python train.py --n_experts=64 --d_shared_expert=128 --router_score="sigmoid" --balance_bias=true --lr_router=0.000397 --vocab_size=8192 --norm_place="pre" --optimizer="muon_variant" --lr=0.00842 --grad_clip=1.0 --decay_shape="linear"
Below are experts of layer 2 (counted from 0) of a mixture-of-experts language model. Rows are named router (the router's row for the expert) and show model dimensions 0-79. Each number is 128 + 24 x the weight over its row's rms, rounded and kept within 0 to 255. Numbers have three digits each.
Before each expert's rows: "raises" lists some tokens whose logits its average output raises strongly, later layers aside. This comes from a sample of Wikipedia text that the model never trained on.

# expert 32
raises: "\n", "|", "This"
router:128125127138147148121134140095161123147124118119080128116134121110157154154117145133150109135106121131185093114132120111098182160127131140124119164125129122097126113105142105149135105161096093177114118134121115103111133094132133130141109137

# expert 20
raises: " the", " a", "fer"
router:111152122114144091141162117131129110114112123154146149138077119138136125135163124113159148154133096156136169072137128117109089118124095132118108121105128130119099147139161129109110113127139124124106103095120072138136154116130141124140128167

# expert 43
raises: "side", "ines", " named"
router:123132176164150173113146154137143135098130123113129137053104123118083125140149157127141070116148080114148121170148092154130148143124087208098151142161146158133108113123120102117144127133153118123095119126115148127135102116111135110115136112

# expert 57
raises: "aya", "ella", "ges"
router:135129167137125153119144212157129153123155134118161119062134095091076119136121149158091112135133132102142128137136094167104140131116110154147125108145134118145087126124077088113112143117125124111149132108143070104122121131120122120125090168

# expert 0
raises: "season", "top", "time"
router:128134155158124179124133156129130127135128124106113106107105150115087115136168137129151120114162133131142115145119091150095081166121103146134117136133128133140185119129124141100113148154136152111129113104116087103073159093123104114113105087

# expert 33
raises: "Scientific", "Studio", "Single"
router:151088128153144119105125127135125061152122104111101153145106146116170104114157169126119119145144132124131117094151138063141123113133136136118163153139143144102117119134161124155137089106114125126110112165127157174168106138104132124069116136

# expert 44
raises: " whom", " those", "Japanese"
router:134119128124124137089131144117129114141111137126083158090085153129073113128101107098113119154076100143110074125098103145129076123121146138123118106159119139139181091118100086124146120142178097146103106152079137150117124123104146144152092132

# expert 40
raises: "\n", "===", " they", "|", " that", " They"
router:126118117123138138103140133093157123132130107113104121119156111122154140164108118132167119099073150096169088091130115137089180152150143153126123173120125121126145119105154097164129094155121107177125100109118130103103121098142124121131072130

# expert 5
raises: "drawn", "cor", "able"
router:126134137132162184124095145127131131163104134114143152119155100122139135142170140109118112112107122134100137211059104121099148159131113105139086163068132143053179148117011129157135097122107115140136097109131141144135132133125139110169125117

# expert 46
raises: "tors", "ja", "ur"
router:126142160108133174118149154137139138157123126124153106123090130140069155150188123105105123138122136124147121157136120155098145157121105137149137109128128151124186117125097129120132124123158142116169118068106063117107161114111104107135117073

# expert 52
raises: "dic", "had", "lam"
router:120163168158160166127135118131128143111124128128119133115115120109112124168138146058131073103126090098111125166102101152105141190116127123127183115133145153081151136109087094124123120155142123141139109087108174112063170123119144106122131112

# expert 38
raises: " singer", " solo", " bass", " Live"
router:123151148152126129103128164117097136101132137103156106117136159129071130145179118112111114110130116094119079143146106152109103168103090136146128128130138139151129125138095102102114111142136127097153145046150088109086154109134114121134106091

# expert 13
raises: "poli", "pot", "pan", "una", "ut", "var"
router:138114153135122154080182170129131151142122126127163112120139141115078158131109133115103100090138114056126104154084110140110122172116115142128144113137138131159209130118134118127127126129140120129146153119133049124094125118110108138118143048

# expert 28
raises: " the", "ome", "ward"
router:119150093104128075136150117141126124102094112152150108153110094159131114125132124106164133167154114178140136079118134109123111099153113157130109113106136123113099173145131112112112115123122112125107117105114090151146133100129144123148134157

# expert 51
raises: "cular", "hold", "inomial", " means"
router:150126161133159140121124155133147105131097148114112171105148134096134123113148164125051126148103108102102139127106121136103119171122152098115163140136143116143111120146130117143142139147135139156123136104061118166127131123135135155143135081

# expert 58
raises: "di", "d", "dri"
router:131153148116115139134119127145156157073134143164071130108088109134101131145142153119087157097096093074117095153130107166144121118082118126121109095105148142158057132125126114131106124132152094109138129087121080130087106097097127117114130156

# expert 56
raises: "ute", " upon", "like", "ón"
router:138105186141126157129119142123137129145097113151142147066105155130109135165157141124114073040084072073199128158155132117110116177115102129126187177087120137142134119094138103147127123124108103136153125117136129121113144102105116114153137083

# expert 48
raises: "son", "Note", " Season", "name"
router:117154165133149204111135127133160115106131125107112129079095152134112116122204121115121095116123115031154135171053105133110173184140109151144112109102132124108144125107091147132108117145133133123170127148144149119103147088120125120097113095

# expert 15
raises: " honor", " Cla", "list"
router:135124126087138116150084164124125140095129147125153167129127082087122156125148127112112133111067097102136111125075098113102080146119125134126114114065139143130111122119116120123142123131196128111151096095108140101119076109144149124122147067

# expert 16
raises: "mp", "mb", "nd", "zz"
router:114153139119140121105131142145131127134112135117102104084145125125117108144126118142105099107099104086177049152124098150111097155091117118132093113122158146115131129113120123130117153136176123107151133093138077103090121114111130099193067098